config.yaml
experts_per_token: 4
hidden_act: "swiglu"
router_bias: true
norm_place: "pre"
init: "uniform"
init_std_o: 0.00472
init_std_down: 0.00472
decay_shape: "linear"
max_steps: 3937
Below are experts of layer 4 (counted from 0) of a mixture-of-experts language model. Rows are named router (the router's row for the expert), gate (a neuron's input weights, with its number), up (a neuron's input weights, with its number) and show model dimensions 0-255. Each number is 200 + 30 x the weight over its row's rms, rounded and kept within 0 to 999.
After each expert's rows: "comes after" lists some tokens at least twice as common just before its tokens as in all text. This comes from a sample of Wikipedia text that the model never trained on. Tokens count by the router's weight.

# expert 37
router,177,195,167,212,211,202,152,198,193,222,172,170,160,202,160,248,165,208,193,215,159,215,179,221,218,199,220,154,212,151,232,168,168,243,204,171,217,176,211,169,206,259,224,195,175,210,210,202,222,231,228,185,249,221,187,242,183,204,175,241,157,192,194,169,166,179,206,165,224,270,203,260,201,230,244,218,219,143,204,144,208,202,185,207,211,189,188,205,203,197,268,269,203,211,142,228,140,138,207,211,255,189,202,204,184,267,177,207,194,248,277,217,226,158,239,224,212,165,148,199,199,216,168,170,185,185,179,230,206,154,162,168,196,206,214,228,206,148,188,268,244,245,211,220,184,225,230,205,169,151,166,176,222,176,178,189,217,218,179,236,169,218,212,213,252,193,197,223,183,215,199,190,225,166,238,176,149,205,218,225,236,166,203,224,286,186,228,160,207,209,241,237,179,182,157,191,179,220,189,193,195,199,239,170,258,169,184,152,177,205,168,216,169,189,220,253,203,227,204,197,141,154,167,199,228,222,229,160,155,186,193,226,161,144,209,219,222,175,205,220,220,203,224,210,230,192,208,195,209,233,143,267,162,184,176,227
gate0,223,171,157,188,156,167,202,194,184,142,178,186,201,131,245,225,174,190,163,184,123,179,241,236,205,243,179,210,228,227,207,229,141,242,187,173,179,207,190,231,226,241,242,174,174,250,184,197,208,218,241,202,273,178,168,224,249,174,124,276,222,209,222,169,176,174,224,270,232,270,223,187,242,190,223,223,229,145,233,247,214,246,180,215,248,172,161,243,246,225,225,188,219,223,202,275,216,145,175,176,197,212,227,210,186,209,230,159,220,198,151,177,216,188,195,151,177,219,230,193,180,186,142,243,155,233,223,217,224,221,235,172,191,164,177,215,222,199,250,246,254,191,163,217,224,214,208,236,195,152,184,229,196,163,237,197,218,166,210,195,231,184,180,271,192,168,210,189,201,196,184,154,212,233,238,184,175,226,243,221,208,216,197,260,211,135,187,212,181,211,138,253,190,182,244,193,207,139,216,230,224,212,202,184,208,174,145,177,182,193,204,175,195,168,205,141,186,223,192,215,244,192,176,185,233,213,243,168,212,210,214,204,242,162,226,255,205,256,210,189,207,162,234,190,197,206,187,170,223,241,189,233,245,207,157,216
up0,222,202,157,175,174,192,217,242,230,144,201,139,172,189,215,137,145,149,211,199,172,188,237,202,218,202,213,172,180,196,202,154,182,225,234,204,135,200,226,178,198,242,213,198,159,227,131,176,194,214,246,172,250,222,198,170,130,217,146,214,196,196,252,164,182,177,258,229,230,241,176,182,198,180,183,223,190,145,237,214,233,235,198,196,232,180,227,271,200,219,228,253,235,233,214,224,243,179,163,222,212,170,202,229,159,192,168,225,209,208,188,182,191,153,222,216,159,189,207,203,177,139,192,225,160,213,177,238,228,147,215,189,175,201,179,155,232,218,182,219,224,222,237,201,192,212,231,191,204,187,144,169,176,199,227,203,246,213,208,173,156,180,190,216,235,232,242,218,208,200,168,188,234,224,197,169,105,193,216,206,191,192,126,238,156,150,171,186,195,152,178,237,198,198,163,216,198,203,244,193,226,218,177,202,189,216,189,170,159,205,220,232,200,203,223,181,209,169,184,205,193,219,202,177,201,250,231,195,151,159,214,222,244,250,169,196,207,287,200,205,200,205,218,157,238,150,196,205,214,227,169,186,213,166,263,171
comes after: "\n", "-", "==", "|", ":", " and"

# expert 8
router,196,202,220,248,205,168,224,196,184,212,199,205,218,184,203,244,165,215,123,211,204,249,196,215,235,190,212,173,200,211,137,230,213,221,214,185,168,180,223,139,217,181,188,221,238,237,182,212,186,154,198,119,182,195,202,164,227,227,216,196,211,220,215,169,115,223,183,177,221,226,177,213,221,224,234,235,267,142,173,237,194,223,217,244,256,216,185,191,211,217,199,231,197,227,246,205,168,159,177,178,167,176,226,136,200,213,213,243,200,194,223,213,216,213,246,179,141,203,190,268,130,196,210,211,234,203,203,192,211,176,247,210,211,211,224,148,191,189,178,252,225,204,174,187,141,193,249,221,250,135,196,147,221,206,193,242,273,190,144,236,209,213,176,190,172,219,194,188,169,171,237,198,238,216,191,222,209,207,218,201,234,208,233,193,211,206,235,168,176,198,188,205,157,168,185,186,240,224,178,229,208,143,211,195,219,214,174,194,220,216,284,199,176,163,143,224,200,224,172,201,191,180,209,186,224,206,211,195,245,250,221,207,219,230,171,194,191,149,228,191,210,71,220,169,205,172,192,186,195,155,176,213,138,209,181,154
gate0,216,135,236,206,210,165,250,243,201,192,210,168,229,186,164,236,155,193,241,244,186,204,196,213,224,196,213,234,207,283,214,217,205,173,227,227,221,205,173,195,168,209,190,210,195,200,217,232,208,175,167,173,260,226,191,132,214,168,225,167,210,207,219,224,171,192,168,229,165,151,210,177,178,183,183,190,203,203,216,188,196,203,213,166,196,175,228,195,174,217,176,249,192,200,166,164,156,201,143,188,194,155,193,224,190,184,197,194,196,234,178,292,214,153,198,209,183,228,199,238,226,219,253,218,192,201,171,196,157,211,171,236,236,172,220,207,272,195,228,217,208,194,212,188,197,147,152,184,205,185,152,218,234,253,199,210,187,203,208,190,193,188,228,188,136,215,223,219,191,233,208,230,203,182,221,193,225,195,186,189,207,245,186,157,194,169,233,176,212,192,214,212,235,209,220,204,280,156,225,200,210,222,177,182,190,186,171,186,212,214,214,207,210,235,239,245,164,198,188,243,210,219,162,178,240,212,221,231,232,206,164,188,156,213,232,204,155,163,197,195,193,155,195,223,205,216,182,203,245,219,253,240,219,183,132,188
up0,116,173,182,126,187,153,214,201,208,181,233,175,227,173,215,185,209,183,207,208,172,165,213,204,190,236,234,201,136,178,226,189,209,250,189,146,186,233,213,172,138,205,214,241,218,130,221,247,196,173,232,208,234,222,231,205,271,235,219,217,152,245,179,202,152,181,193,187,236,159,161,146,207,168,191,172,205,225,267,165,238,231,168,202,165,170,180,248,203,167,183,228,167,212,185,238,214,190,183,296,194,215,186,203,242,187,173,249,228,231,252,201,191,154,155,196,182,201,207,181,189,229,160,197,204,202,232,156,206,203,206,193,179,209,199,276,181,207,181,215,217,212,238,203,197,149,202,175,175,186,162,234,191,214,234,211,177,173,215,262,176,263,236,196,183,228,251,173,244,229,161,200,195,237,202,194,185,195,212,242,209,192,225,195,228,197,151,227,168,212,186,179,157,212,210,206,139,157,218,227,236,198,199,214,225,234,199,181,184,150,246,184,221,216,258,182,201,209,202,255,153,194,209,148,142,202,191,151,187,209,225,177,125,215,214,206,192,214,202,158,179,227,203,229,236,158,198,130,203,180,181,184,174,249,175,244
comes after: " |", "|", ";", ":", " in", " /"

# expert 5
router,183,199,172,212,227,218,244,179,189,258,192,174,252,189,184,232,206,200,223,236,152,207,169,215,230,232,192,187,242,165,226,182,258,160,266,182,210,240,264,237,217,186,197,176,209,264,217,176,207,229,180,161,228,248,204,213,203,162,194,252,175,231,215,172,177,175,272,198,189,215,156,276,224,186,223,181,188,149,245,181,203,199,203,160,187,216,144,170,236,250,202,229,215,188,211,223,178,127,205,210,168,205,183,126,196,140,205,197,210,253,217,193,175,184,164,223,203,193,210,237,193,178,184,250,204,198,171,256,223,166,219,213,200,243,184,222,243,204,186,221,186,224,177,184,244,233,211,207,147,151,159,197,218,184,126,180,166,247,162,203,180,216,184,216,198,168,173,182,183,213,238,195,238,199,182,194,182,242,225,247,224,228,190,209,174,192,200,152,220,176,232,148,182,212,123,179,243,197,230,183,224,179,200,193,203,221,176,233,209,183,214,165,221,218,204,216,190,173,199,231,243,190,190,212,217,174,223,205,189,228,174,249,194,225,221,210,185,232,190,201,260,113,243,228,195,199,207,204,240,179,213,186,169,183,175,232
gate0,158,224,218,204,180,191,199,143,191,135,198,228,225,205,243,165,152,206,173,200,151,192,220,225,252,207,220,247,175,231,219,251,172,190,214,138,215,245,212,144,212,224,182,200,223,185,222,200,197,202,249,194,189,194,190,240,182,190,190,184,193,171,234,229,184,173,189,153,196,236,167,189,190,194,267,190,227,208,213,180,196,214,226,200,195,193,179,179,229,202,205,185,119,214,212,199,217,183,224,227,204,154,205,175,178,233,154,176,198,183,223,208,162,190,177,235,196,232,199,244,171,221,201,229,228,233,173,240,212,173,235,200,192,180,206,218,186,192,218,125,202,145,155,198,213,177,174,226,216,217,177,203,244,202,205,155,190,143,193,255,236,200,186,134,202,231,181,256,176,121,202,217,257,148,263,222,225,262,179,166,259,209,167,200,238,139,242,243,233,227,202,209,242,136,167,223,243,190,206,186,166,180,240,136,237,199,222,218,194,218,189,231,173,202,149,151,163,227,221,199,153,201,174,214,148,239,200,227,176,156,220,204,253,218,176,166,161,203,192,186,217,158,201,202,226,200,163,149,196,182,194,201,176,195,180,211
up0,204,227,217,149,163,166,210,142,247,172,187,208,232,186,228,201,217,187,200,238,215,172,178,208,269,248,168,221,232,239,249,202,224,216,198,228,150,199,218,220,242,171,203,184,178,231,189,210,221,225,257,239,224,237,197,156,221,172,226,170,240,167,257,227,153,154,194,271,186,167,209,203,221,240,179,201,194,220,210,186,189,239,211,181,230,272,209,199,262,138,170,171,210,214,258,164,237,217,173,178,214,135,243,259,220,199,208,161,157,237,171,171,232,173,218,230,239,193,194,219,172,188,272,217,206,236,157,226,192,182,214,173,197,163,221,266,176,222,229,168,202,181,215,159,250,222,178,238,186,248,241,183,237,204,223,198,208,200,141,218,140,206,198,188,203,197,202,192,223,181,159,225,205,214,246,162,206,211,186,240,202,204,182,152,188,186,199,183,220,134,191,223,200,202,174,181,188,225,198,187,244,221,211,211,216,217,243,226,208,227,196,199,189,199,170,242,211,215,170,174,231,166,197,243,176,128,218,187,174,205,238,212,238,218,205,208,176,163,175,193,224,170,200,211,172,176,227,223,197,234,219,157,201,219,170,201
comes after: " ", "1", "–", "9", "7", " ("

# expert 25
router,193,205,151,237,138,217,201,175,198,240,182,226,241,248,187,245,162,155,125,218,168,191,184,217,231,187,199,165,230,132,154,198,176,203,179,169,216,259,195,195,219,193,236,159,153,174,196,243,170,191,228,165,190,221,208,187,211,193,209,172,161,207,189,147,166,136,187,204,179,204,156,223,205,231,216,229,189,163,191,162,196,205,212,205,167,211,245,210,216,150,195,174,204,194,170,235,173,135,192,215,225,202,194,175,160,238,177,206,182,227,251,199,211,214,234,184,210,223,153,211,159,176,202,220,206,219,234,212,231,226,156,154,172,224,258,227,213,199,254,211,195,225,217,176,144,202,185,234,198,108,237,191,215,217,172,237,150,198,142,201,173,168,130,216,203,267,192,178,208,163,199,204,237,245,235,199,178,211,249,216,258,212,171,218,227,216,195,256,185,192,219,201,196,147,126,146,209,198,176,215,192,218,263,238,182,223,173,227,180,191,289,175,200,233,201,226,232,193,197,253,182,153,146,189,191,176,266,188,158,256,151,221,184,191,192,197,172,203,246,199,198,189,186,156,230,224,169,204,197,193,190,218,157,191,152,149
gate0,209,183,193,189,165,199,211,147,240,190,203,176,165,177,238,152,171,152,185,187,173,148,230,189,224,167,222,195,173,161,176,210,224,217,226,186,147,204,211,197,201,211,151,206,184,237,207,253,235,160,223,214,137,272,218,205,164,218,141,208,202,263,198,188,206,179,202,163,166,206,172,160,184,171,226,187,185,187,197,217,167,178,166,232,203,198,159,188,202,222,220,187,190,189,202,198,182,228,151,162,206,165,184,165,182,208,200,178,265,269,185,226,217,209,211,175,232,228,225,228,236,178,202,171,198,238,235,194,215,185,266,174,148,201,189,218,204,259,230,170,229,174,225,219,191,193,224,190,178,198,171,181,210,139,246,201,191,205,234,199,199,223,219,233,194,204,204,207,195,200,217,165,184,220,209,218,223,165,181,152,235,219,254,156,187,269,168,206,211,212,132,237,187,167,249,214,219,168,219,173,137,223,179,205,207,253,231,197,220,218,224,238,228,224,185,187,233,195,205,182,171,267,207,221,176,214,168,199,187,181,154,214,147,194,158,186,211,248,200,136,154,196,149,293,211,221,185,209,213,162,200,207,178,143,221,189
up0,217,226,216,211,138,206,222,200,206,156,207,186,159,209,198,192,187,210,203,182,201,209,217,207,234,223,245,200,210,202,173,242,191,205,193,230,199,227,204,208,200,189,221,188,191,219,239,161,222,190,238,162,196,212,230,201,152,193,200,204,178,222,184,185,155,240,219,189,156,217,208,188,194,191,224,225,172,237,168,207,144,241,152,214,190,195,205,160,249,180,206,222,166,186,222,163,175,172,223,217,213,169,117,174,206,219,223,274,227,226,201,186,174,220,199,213,231,261,242,262,193,134,189,184,203,170,264,211,233,124,213,190,187,222,253,176,219,204,198,202,227,223,230,152,222,255,226,286,204,158,216,172,213,134,215,209,192,160,159,200,245,194,157,204,181,261,186,222,209,194,153,154,248,168,202,218,198,176,179,180,225,180,214,153,133,198,193,208,186,181,188,208,226,185,217,258,217,152,172,214,169,229,216,245,218,237,179,195,208,247,236,176,142,193,162,201,214,199,191,192,152,153,157,250,154,183,157,171,172,206,175,144,175,185,201,196,203,180,238,186,233,240,247,165,188,203,166,251,196,249,198,227,159,203,195,173
comes after: ",", ".", " |", "-", ":", " ("

# expert 15
router,164,152,199,179,190,161,183,173,162,267,196,182,200,222,196,259,128,186,148,198,158,224,200,227,205,145,135,187,196,158,167,175,199,195,189,203,199,166,254,222,188,207,209,184,190,284,168,228,215,238,239,202,192,259,230,181,217,219,208,185,190,166,214,156,173,158,225,210,221,251,158,247,192,199,242,221,201,184,175,166,217,183,229,281,193,223,215,190,162,190,227,174,214,165,186,224,178,138,220,193,156,188,155,169,160,268,209,209,209,171,242,185,196,251,229,165,190,193,203,238,184,174,174,226,148,212,124,227,227,201,184,186,204,255,158,182,232,205,186,170,231,212,180,232,155,220,247,203,163,159,245,182,234,187,208,208,166,194,166,174,190,227,172,171,191,229,199,171,218,194,227,237,195,251,198,214,211,167,210,165,190,234,220,201,236,172,188,262,225,223,235,236,181,187,129,181,219,202,200,223,194,202,208,218,209,190,198,202,161,228,206,214,161,185,232,186,274,195,238,199,147,166,138,254,235,188,233,203,174,254,203,209,174,239,205,158,162,162,205,144,195,115,221,205,257,182,254,175,193,242,227,252,227,213,192,188
gate0,181,183,179,193,235,250,199,194,185,182,205,157,144,185,237,176,130,232,176,147,204,212,182,179,196,219,222,185,180,213,207,175,236,111,228,212,216,178,250,277,219,216,225,159,200,213,215,155,175,249,264,229,252,165,191,197,185,203,212,251,211,194,151,206,160,199,187,174,191,205,176,232,159,158,225,186,242,177,184,261,172,150,251,158,188,165,181,251,215,178,246,226,177,119,211,158,218,185,238,198,143,154,200,227,198,161,145,202,209,220,207,194,206,223,194,206,212,218,263,238,207,234,207,217,174,167,201,277,218,174,174,183,267,204,237,199,157,156,242,148,165,173,221,216,248,249,197,209,257,188,176,228,179,206,208,193,207,261,211,183,233,185,203,210,197,158,203,208,215,239,261,225,224,196,124,183,248,216,134,216,231,210,224,230,153,190,178,213,180,234,198,216,174,196,185,214,184,196,193,200,187,265,179,194,191,227,209,185,190,209,240,220,148,264,176,167,208,217,176,185,182,222,227,152,150,177,164,164,186,243,162,187,208,167,240,214,175,172,233,168,203,168,203,221,180,222,216,223,206,189,187,210,227,209,170,170
up0,208,183,181,225,149,231,219,182,195,143,182,191,163,195,238,199,172,199,163,215,151,202,207,123,146,156,209,189,220,241,171,167,183,168,179,170,204,201,177,235,201,164,194,146,182,194,219,190,190,246,228,273,206,208,178,241,176,158,226,211,243,267,132,178,220,211,135,216,180,182,208,215,198,122,182,175,141,172,232,234,164,219,220,238,234,176,124,163,220,250,233,170,190,215,165,210,164,219,188,217,179,188,246,209,142,246,187,200,152,210,219,198,161,188,192,248,282,173,236,221,239,236,192,231,186,148,225,245,164,206,253,189,268,226,149,178,161,207,194,210,233,161,236,139,236,214,256,233,186,165,196,253,246,195,234,194,170,250,173,180,204,207,226,203,243,226,178,170,170,250,223,198,178,198,181,235,242,238,177,150,240,194,209,164,206,163,201,210,207,284,192,202,213,175,174,208,236,182,182,177,145,234,257,187,180,159,205,219,182,225,188,213,208,204,193,175,195,234,210,220,200,183,194,153,134,184,229,162,178,241,221,189,192,171,211,179,152,159,234,207,165,174,190,232,219,215,210,190,226,194,254,189,260,212,169,167
comes after: "\n", "|", " in", " In", "In", " on"

# expert 14
router,155,213,151,233,247,198,194,229,192,225,186,180,193,175,200,261,181,199,194,224,173,212,174,214,147,219,176,179,247,155,191,195,186,188,200,178,232,164,245,248,215,227,208,183,142,238,200,224,197,184,184,183,176,207,179,187,198,188,186,241,139,174,202,152,212,198,192,195,169,236,170,230,273,207,198,229,244,201,190,184,218,218,194,173,217,200,234,236,228,193,160,163,219,200,186,187,153,200,220,210,219,203,187,179,258,221,201,196,204,209,227,211,290,219,242,183,190,159,126,209,153,246,178,156,172,192,221,222,222,237,217,172,220,180,157,167,193,193,205,228,169,221,205,209,158,212,182,172,180,153,182,165,216,203,187,222,167,210,168,209,170,222,150,175,183,203,169,176,231,204,224,192,205,159,179,176,131,209,211,230,238,268,184,202,210,203,189,153,218,189,189,217,202,176,143,220,225,190,183,206,194,189,189,211,198,153,199,149,218,192,182,215,214,304,183,249,160,221,209,244,212,140,198,185,230,188,254,160,243,219,224,279,136,209,211,256,235,223,191,230,268,158,208,228,233,201,187,228,241,232,228,222,177,264,169,246
gate0,190,192,220,190,160,241,227,165,171,200,215,175,187,206,197,154,182,210,210,213,208,193,192,171,207,195,236,197,216,198,196,185,221,193,155,163,225,176,127,193,208,188,234,199,169,160,177,219,181,211,262,202,187,227,153,171,161,220,174,168,253,158,203,194,189,188,242,162,188,188,166,166,166,223,252,155,216,197,208,224,201,191,204,173,216,217,222,210,244,259,191,208,185,152,200,214,180,129,198,214,177,242,146,250,197,209,248,144,193,189,243,219,223,214,202,155,173,223,130,203,250,135,148,215,235,204,157,189,219,140,162,211,211,192,202,214,171,232,206,209,186,168,196,191,169,246,194,174,201,202,203,179,220,241,192,148,212,241,191,242,209,243,247,190,198,176,184,243,201,204,162,178,208,240,227,219,170,213,225,230,225,170,171,252,238,201,235,205,228,201,208,173,221,149,248,210,155,200,140,132,209,214,155,149,264,164,188,210,182,245,247,169,197,132,187,166,212,174,187,232,169,182,194,162,219,197,221,214,228,183,185,176,178,198,237,231,211,161,233,234,202,201,153,223,198,216,196,140,189,213,141,269,204,215,206,176
up0,205,236,173,213,235,164,215,224,235,206,99,243,243,187,203,253,165,193,236,226,203,143,192,210,203,230,186,202,177,181,179,167,145,182,196,180,170,171,214,195,233,267,170,234,207,211,180,216,205,189,151,204,171,201,236,195,233,195,174,202,207,208,166,210,209,166,204,169,201,194,209,157,170,144,198,273,189,186,187,222,190,228,150,232,205,236,175,205,199,213,208,228,227,231,220,158,213,211,184,160,149,159,224,182,217,233,206,219,189,157,220,239,197,184,180,202,217,174,175,196,223,214,202,193,244,169,173,169,180,232,175,204,203,240,226,240,154,207,201,171,204,176,185,245,182,199,187,206,198,200,219,175,176,260,251,187,187,246,175,216,190,178,172,230,201,187,233,163,225,218,152,208,227,186,190,213,239,179,143,199,173,161,218,177,219,220,207,159,241,227,175,230,188,220,187,196,210,191,231,222,215,287,280,194,271,213,201,187,191,162,180,213,215,180,146,231,193,180,179,109,226,188,182,220,225,193,200,210,184,249,244,173,190,213,222,191,215,196,237,242,179,214,245,158,220,192,230,228,224,184,251,192,205,191,173,213
comes after: "1", "2", "9", " ", "0", "3"

# expert 13
router,198,236,205,217,205,185,204,184,170,271,181,207,212,215,173,212,163,184,179,224,163,206,176,180,200,196,186,167,263,217,210,231,200,216,186,169,198,218,221,186,200,188,196,209,212,202,204,191,212,216,232,144,227,233,208,149,212,128,214,237,173,196,191,153,192,151,163,178,215,226,170,248,196,171,230,223,206,221,230,190,230,237,248,184,190,225,179,244,218,154,214,226,187,157,226,185,190,265,204,204,225,241,187,201,189,230,235,177,201,207,258,243,203,237,238,184,251,258,147,183,190,202,151,170,168,257,161,182,167,229,172,174,185,214,223,221,223,189,215,231,192,215,206,175,155,214,212,208,241,139,202,183,259,201,178,199,172,177,236,206,154,191,205,187,208,277,200,186,205,209,206,181,238,216,217,183,200,185,213,243,195,186,183,215,233,185,219,231,209,216,227,217,213,199,144,219,189,192,179,200,194,198,183,198,243,225,185,222,186,200,205,178,274,187,210,248,201,195,240,209,151,119,215,186,228,209,221,166,107,239,203,196,225,262,187,196,186,196,181,201,259,151,236,245,244,157,189,135,155,259,257,246,200,244,161,201
gate0,155,204,166,195,175,223,191,150,224,161,196,178,158,221,180,200,190,181,203,207,197,151,192,158,250,215,183,228,225,241,253,216,166,215,259,172,172,199,186,203,156,201,198,186,221,162,188,206,239,146,182,240,176,273,218,197,177,173,217,184,195,229,200,265,201,165,175,207,200,172,148,151,224,231,196,214,235,203,212,151,187,146,207,204,180,196,174,168,196,208,178,253,206,146,234,203,228,237,149,206,204,216,232,206,242,196,243,204,193,203,242,215,226,170,230,217,220,156,192,215,183,244,243,182,168,218,247,190,182,178,183,244,150,185,208,225,207,233,192,187,227,221,175,95,181,225,192,192,193,127,215,204,192,200,182,165,196,247,192,223,192,215,165,224,239,234,250,245,162,167,207,192,151,186,185,151,209,187,223,207,202,259,225,174,245,211,178,223,234,183,201,138,171,207,179,205,198,132,249,226,160,174,167,199,176,215,230,197,193,216,195,263,171,167,221,250,200,141,236,237,195,164,179,234,212,246,214,232,184,182,116,204,188,198,205,182,210,230,190,210,184,112,128,278,211,212,237,175,181,211,234,198,111,169,222,288
up0,273,173,220,204,256,207,170,166,224,210,219,159,173,205,214,177,221,205,251,203,275,236,234,218,183,157,143,206,232,119,162,230,182,225,173,185,242,241,207,195,198,155,182,210,186,182,192,190,256,215,208,212,212,217,194,203,239,244,205,217,221,243,149,189,166,217,150,196,230,182,226,195,177,212,192,198,221,185,214,233,200,166,216,242,175,167,198,195,245,198,231,186,242,242,242,205,242,229,188,231,203,203,177,234,230,177,237,215,170,144,171,155,246,174,188,193,148,160,220,225,186,220,187,200,227,233,209,211,202,212,233,152,174,249,213,178,142,213,155,276,232,252,267,196,223,217,210,170,170,187,208,148,180,178,152,182,222,178,214,182,174,172,169,214,134,156,228,188,207,165,193,185,212,216,188,202,159,182,173,223,178,221,210,192,202,238,224,159,194,170,186,219,227,251,229,260,217,199,150,118,228,193,130,165,241,179,126,178,199,236,173,144,203,169,168,211,204,206,191,218,223,185,132,207,235,210,164,233,261,224,196,197,209,227,206,196,196,208,150,179,203,222,196,211,277,208,199,191,205,154,164,211,213,123,202,224
comes after: "\n", " |", ".", ")", "==", " ="

# expert 46
router,170,196,173,213,239,163,226,173,169,269,235,198,214,228,211,207,241,162,205,225,176,165,240,221,216,176,184,239,215,188,203,207,218,222,213,179,180,192,205,177,172,194,181,220,242,143,164,164,217,240,237,147,211,224,235,185,278,149,214,213,145,227,177,132,172,237,191,183,227,271,161,194,272,177,193,176,274,213,253,185,198,203,214,251,191,228,177,231,223,119,222,180,208,165,203,148,184,234,214,215,169,243,224,202,143,229,228,197,156,206,310,210,203,177,196,184,252,188,139,213,177,231,211,171,197,235,203,191,218,250,209,196,183,279,217,199,237,186,197,198,215,228,245,173,196,212,205,212,215,160,206,164,214,242,123,172,169,200,214,205,153,201,202,226,197,217,204,208,173,176,230,191,227,240,193,230,171,208,228,176,231,185,193,195,224,155,203,248,213,214,187,208,250,181,161,171,161,214,184,216,229,156,182,209,230,237,200,215,167,191,180,204,282,208,230,234,208,210,221,216,204,112,165,206,190,155,224,167,190,234,214,170,228,214,178,196,193,210,182,176,230,135,240,227,212,214,208,142,217,190,193,284,195,193,210,220
gate0,158,213,217,175,236,215,226,179,172,225,183,219,227,226,198,206,211,128,224,228,217,162,236,207,143,216,198,202,149,145,171,249,234,183,199,204,204,244,193,204,188,170,218,194,173,190,159,188,230,194,167,184,240,208,219,215,233,263,185,197,161,198,170,218,196,177,195,188,199,197,180,172,231,168,307,155,235,218,189,174,159,196,197,174,169,207,198,232,202,224,196,200,191,185,178,224,183,187,251,212,211,202,170,157,172,191,192,164,241,185,274,240,186,211,191,165,231,211,221,206,184,234,208,198,221,133,184,224,214,210,196,150,201,193,185,273,223,211,162,179,171,210,231,161,172,194,173,244,180,180,181,204,131,232,163,188,213,230,235,196,167,228,244,210,204,239,243,267,257,180,225,161,199,172,210,245,173,229,198,203,236,180,169,230,183,207,223,239,153,247,190,184,200,190,228,237,182,171,202,174,244,200,181,205,190,175,193,219,213,161,212,241,212,212,233,193,194,230,219,222,164,153,165,209,193,197,206,223,235,250,253,172,180,188,209,201,221,197,233,178,217,173,216,255,200,235,231,211,220,218,148,192,155,194,209,207
up0,204,217,217,210,153,220,211,209,208,161,202,242,193,210,203,244,198,257,218,229,230,221,170,201,256,169,180,206,206,237,247,154,233,182,201,142,215,171,177,223,245,194,197,178,185,214,195,274,169,201,245,210,167,153,189,227,164,195,220,192,192,192,190,192,209,211,188,192,169,185,174,211,168,231,180,173,163,198,194,245,221,242,255,246,164,165,190,195,199,175,211,206,184,227,275,190,214,234,222,209,172,138,208,250,212,194,201,188,144,194,176,255,234,190,209,217,228,214,148,186,166,210,230,246,110,190,173,155,199,235,226,227,203,172,181,153,161,228,182,193,200,217,210,228,241,208,190,179,194,184,217,183,206,224,225,227,183,198,154,237,219,195,180,204,156,189,171,168,206,216,139,207,188,216,226,176,225,195,256,210,201,247,182,170,215,168,172,222,181,132,207,155,187,191,164,208,241,200,207,225,140,212,163,202,170,199,248,240,143,187,166,195,187,191,219,255,238,161,222,209,230,219,266,218,180,178,220,222,198,188,134,176,238,174,195,169,214,189,161,221,182,215,230,169,192,217,182,179,181,240,257,185,228,192,180,203
comes after: "\n", " km", "\"", " /", " al", " an"

# expert 24
router,171,228,189,217,155,219,216,218,198,189,174,189,243,250,184,232,135,227,171,250,142,296,127,170,246,198,210,174,193,167,172,198,219,229,189,206,193,158,195,189,214,213,208,215,241,296,191,179,202,197,227,185,176,231,198,213,244,205,228,259,165,204,200,172,160,190,203,200,193,275,189,210,214,251,254,247,243,145,147,171,199,204,188,221,204,229,163,180,263,137,246,227,189,155,235,228,173,152,145,184,253,217,189,207,193,199,192,186,164,239,202,211,226,261,235,168,221,182,173,238,213,231,216,220,204,193,180,149,176,253,233,231,202,255,237,205,168,159,215,221,190,223,175,163,212,211,214,214,206,177,212,161,220,196,180,205,164,184,164,200,190,203,198,226,220,177,192,158,231,164,176,198,243,222,217,203,168,203,248,199,195,220,209,210,230,179,155,249,160,155,212,196,213,186,144,141,233,246,149,192,220,199,238,205,203,186,178,208,182,214,184,204,231,181,213,203,197,176,228,205,222,169,186,211,182,208,244,177,198,224,187,181,192,200,208,217,224,185,202,157,200,200,270,201,216,212,202,199,160,181,206,240,195,191,161,145
gate0,240,209,200,191,147,180,170,222,190,146,187,171,213,198,210,171,158,197,178,216,183,207,215,172,207,213,140,258,208,273,207,248,161,192,227,213,196,221,241,205,228,238,221,223,242,200,253,198,221,236,216,175,185,205,198,212,214,144,220,199,196,248,181,224,216,195,231,193,229,220,194,200,158,200,162,246,267,159,172,202,193,232,220,216,212,162,202,207,180,188,174,169,195,152,188,161,205,278,169,198,196,186,218,238,197,183,166,188,190,228,158,266,241,243,204,196,201,193,243,238,235,184,247,213,169,208,205,195,250,181,196,199,192,290,214,194,218,216,220,170,205,141,206,205,221,180,222,151,179,189,229,206,158,152,235,160,180,217,194,213,253,174,185,222,219,143,182,184,173,202,190,241,180,236,186,184,245,201,177,288,224,234,197,184,190,249,203,198,219,215,199,187,209,171,227,174,243,209,213,228,113,248,225,216,203,187,190,192,189,209,181,176,168,175,235,191,231,198,220,154,246,194,218,208,212,191,217,232,183,189,222,143,193,171,235,167,185,228,216,196,263,204,205,206,216,189,204,220,169,140,234,200,215,199,216,192
up0,218,183,145,167,244,212,169,221,155,169,204,168,174,188,200,222,166,212,216,189,166,204,217,212,221,163,175,259,212,233,250,227,197,133,238,254,175,243,231,212,181,196,138,255,217,208,243,191,234,210,171,170,206,216,186,207,234,195,222,212,178,190,208,242,187,211,213,263,181,213,198,201,180,206,205,231,310,215,169,163,221,236,219,175,188,156,240,149,172,205,180,197,219,181,196,158,237,233,175,235,191,191,264,214,239,201,209,219,149,153,182,260,200,214,214,174,237,197,205,180,163,184,179,170,178,228,233,197,271,220,184,184,195,252,174,212,200,259,218,174,203,175,230,197,208,165,207,191,201,245,230,226,233,189,205,212,159,215,195,218,224,188,228,194,194,158,174,181,185,247,207,219,181,216,196,185,246,223,125,234,223,220,171,212,252,197,220,224,220,180,219,227,236,189,203,175,267,209,211,247,130,195,230,257,225,145,205,209,214,223,197,223,217,238,208,180,242,192,225,122,238,273,199,205,181,165,155,200,171,174,245,203,185,226,204,226,184,230,206,173,221,200,228,220,183,215,222,250,160,179,252,186,183,199,226,210
comes after: " ", " |", "–", "|", ";", " ("